config.toml
n_layer = 11
routed_scale = 5.66
router_noise = 0.05
init_std_router = 0.0397
rope_base = 1900.0
attn_scale = 0.177
init_std_qkv = 0.0332
init_std_o = 0.0
optimizer = "soap_variant"
train_tokens = 806500000
Below are experts of layer 8 (counted from 0) of a mixture-of-experts language model. Rows are named router (the router's row for the expert), gate (a neuron's input weights, with its number), up (a neuron's input weights, with its number) and show model dimensions 0-223. Each number is 128 + 24 x the weight over its row's rms, rounded and kept within 0 to 255. Numbers have three digits each.
Before each expert's rows: a language model's description of what the expert responds to. This comes from a sample of Wikipedia text that the model never trained on.

# expert 19
Foreign name consonants. Double-consonant and consonant-cluster pieces inside foreign, often Italian or German, names and words, such as pp in Zeppieri, ck, att, gn.
router:112116125172088136111119151088125121126118099118156125102111105107124150109152139107120090151124121095112104179175170115118111136159139154125111086136135143131157125128148131137120172156148125111142148122158111132111154154114069146130116132075125138143146094121144129132059130109135162145092150133149124133124097147097131095151138133171172148134141129092160121151128151151107158152100135127146113069079105111108151102139104126127138134107147132129175087164162130119148127113079145173108098165119111151146123107096135145120150186121181114124113130102151134125122080099109101153170126119140128127119146151152098112101137170150153149127128113130133165109131148082115062156129
gate2:118121121142159154110093154125117138144125104118146153105114129117132126140132115152188089159156104118119141163123117121136118092130118108088119149088150142120127141152121101142150096201145157117154142100132143114101080129108096105161123120142141103125098127210128158135114118089132145068092081113109131133122173147114083143187120154105135118147103110132112091162151102143137151111072109127109110131130142125168143116098160140124136128162126152106156160110132176152130149143141156116157135136163127126125141146165188113136110126150150111156143148116153158143155119102116115175132107128131143115145122097140132141161171113161138125140113159127155108141135126102166103157065
up2:137104134141125134098100177125085142136141141142135135115155126110150115143160154137109110146121093141138103139143117103139108147093114118068145148154101112079113100154125135130070145116090110142180132133140101129151115126115115126135100149124123081126114104113105124179177133125113154119120141118132111110112125138123120157113141148112139060143160145126112141132151109130161102121119129167048071143115090120085094150143122131157114151171134150142152110114117082109109128146163151152140118120157166139157151166143124057132111078089118084119102111097104142128098127147102091105141107153134087136110107163158138142089123122116112129151112071127101130130159135156122128131119

# expert 7
Modals and prepositions. Modal verbs and function words in expository and census prose, such as could, can, for, in, the before nouns.
router:199157143137119135090131117127159126122135128155085127140092125143106117145148101127090097134151140134126147143147116091109061137137147161149124113101116140132111094121114136150105158110129074112154108125105135125122099127121141141152098168176079115139119158141079162160114161113134177110135090099080105129134171121154122135129174116153109083133162160141144132104153079125121131096141105119126150117133142121113145161100141150177144154094112111139138153125095189112091102107124139082117143114138101178123108152135137112119080136127107164094122106098133111149141143117134137131169149126139163088129124119164119095127124128112116112144163134134136124081140152135180128102165
gate2:109130122126128129132134154120147133096105131095130102122143112181169138137119086105148111133125111151156141093151164128115119157134125152131122122141115071084136157103158135139157127169139138138143113142164114129075117132112102122142127136145117091142115139118113155136112157148129117062125145100159150100114150108122096130175137129121123131121117112182139106112115049133150109116123173170158107128120153112070081122170138103170118154138131107102142167105110110093166152177121132120158153103124111123122097117078123159135143104090126078151108127126104133128145150131149115098138092107105162143123128125097181134104157156160129165152139114142079094155120167117112115166126
up2:112170106134153159162105102149172135107160093108111136131136143159114130139133119118103125132140094124060149178156118145098145122118059183132131128148091104139124123130113149132121109140061143109113121153165138143130126135140102143092182152133121107122117136102109118131148123167104122128146142073102122073111100155130120142150117166139112161121125154132105151110153113135074148086114141081111114103166125138067128133102104133106143145136158159148137101119133168101148126150109153139183130153128126169144081133094127146157139145078094137112120117164121122128124087088161114104164131162122104144144120137144146142089119124155133153140162138111098100125115129127137139118160

# expert 4
Auxiliary and copular verbs. Finite forms of be, have and similar verbs after a subject, such as was, were, had, has been, is.
router:154148133132126141152103145138152102070122147161132143080115142090132124125149134123070117119138055129133100135123120111146100102119064126099165130159110110144168140102124143187114098105137144142126092125143111111111141154131084106126120158148113112116137096131108127128103130143131133122141123173099136107095140125145130131131140162164123116139138134133076135122112133099115130148129103145150100106106111117152109169140120135120148140134138192106159117132095176132089153095110092125141173115110089112117095124111095101115073140128127190194130133143122110123082138134161144108160128114134109135133157100153180091144156130148112135074147097132100102176157132132125143129125
gate0:154124105140131071107135093124126170161118108116087100120115164095150120085108120098105118155126162158102116097116098139122139135117163118174148107169114147105098132139145163153144115111135147174123155113063102104137123112102146127138135104144137116148164116101145129093151100169155149159142129132141105112111153096113137111114086149108125137174112104168131123136100146166136135090113093140115163110135117141081149111113184112110179085174140154119136135080132141116136140152131145145131113132137076160125128117113152164115133174138138157161105120112102144119120173135171140138070133134055102140098113138134142142137122109128105144124078137139129151119128143113121099144118
up0:123123138118095138112132107118124101126149123126147146078171125100117087140166110145115150133161122138141089121142126123127131118127148129131156179117135139108129147102117152124127106085120136145104155144139105107154104115136118147161113101145133113131087087150121105127171082139060165075132100143113100142105143129169139153103165131157141107153114112119131114146133175111127108121105155158132147138080134153140115103161116155143165104124088108132097148120076126186121167130130095126132110163130164121155153137099130112134090108121143114082155161131163094171133096152135147149189142125077171141157125110140109102110156144123116126111124135143102198117145115076135165119110

# expert 2
Adjective word pieces. Middle and final pieces of adjectives and past participles after a or the, such as stup-id, integ-ral, comp-et-itive, plus part, different, important.
router:100130151079130103072180109101168094157131140128151145161097108123088103152101179120132137126116131130122070089121127183107163138099157122125104135144135159121095138145142116097114098113113111148141184128143109074168118134104084098120149147157141109136099142131112120145095088134091105125129147087130088142124166119146140150114092110131103085130129160115125132168119101160130140122114143160146111147138128136128153115131161163114139161094167139158136154102157104122153127161112137181097102138158154128131117128098151131143131134133160150080128106170101138109121109099107107118135112107122152140092130130117111163141147119133110117167120187145100121179126105110100123150140
gate4:127138155058112121122114116128142116148111127131163114100147134115144119176109147089126139121160133181137143146106135110080141133111105174135094131151133129134118135106103114129100161120146072111093118139138148165102075100131110141145114147149119115159144114169096079109131093148112126128170139110146072146123163064117098163107121125115152114114125149094138104112170139087103135114113157083145163146145143150101124101124150150124099132082143130117150151209110121106139137136102122132122131146092108085131115098103126140125157120134118115122160080145098126160147148117143140133092150115107129124155074148114142131141160130100092099100143143097129113121116071145146144116098
up4:098155144101124092141143092120124172147116119138140132125164123123123154144110137126097108145170167162130134149084149130088141114104117117118093132187117098137157081128174132122130085127070158138152109133156143126160163106138105080177164106175129166124112135117135135156137137138150118140114100099166182135114130126124110111155118093149144127151177110102091129119116094124161109070094146072109109146127124151101100136125129134120120132103174089160135140135148132106158105148128152153136153139127138107146106099110102148118135117133093104124141159109121123150122158160096148158109141149161105152137156132115148155123096094111137075111134150091107136156134079158109106096148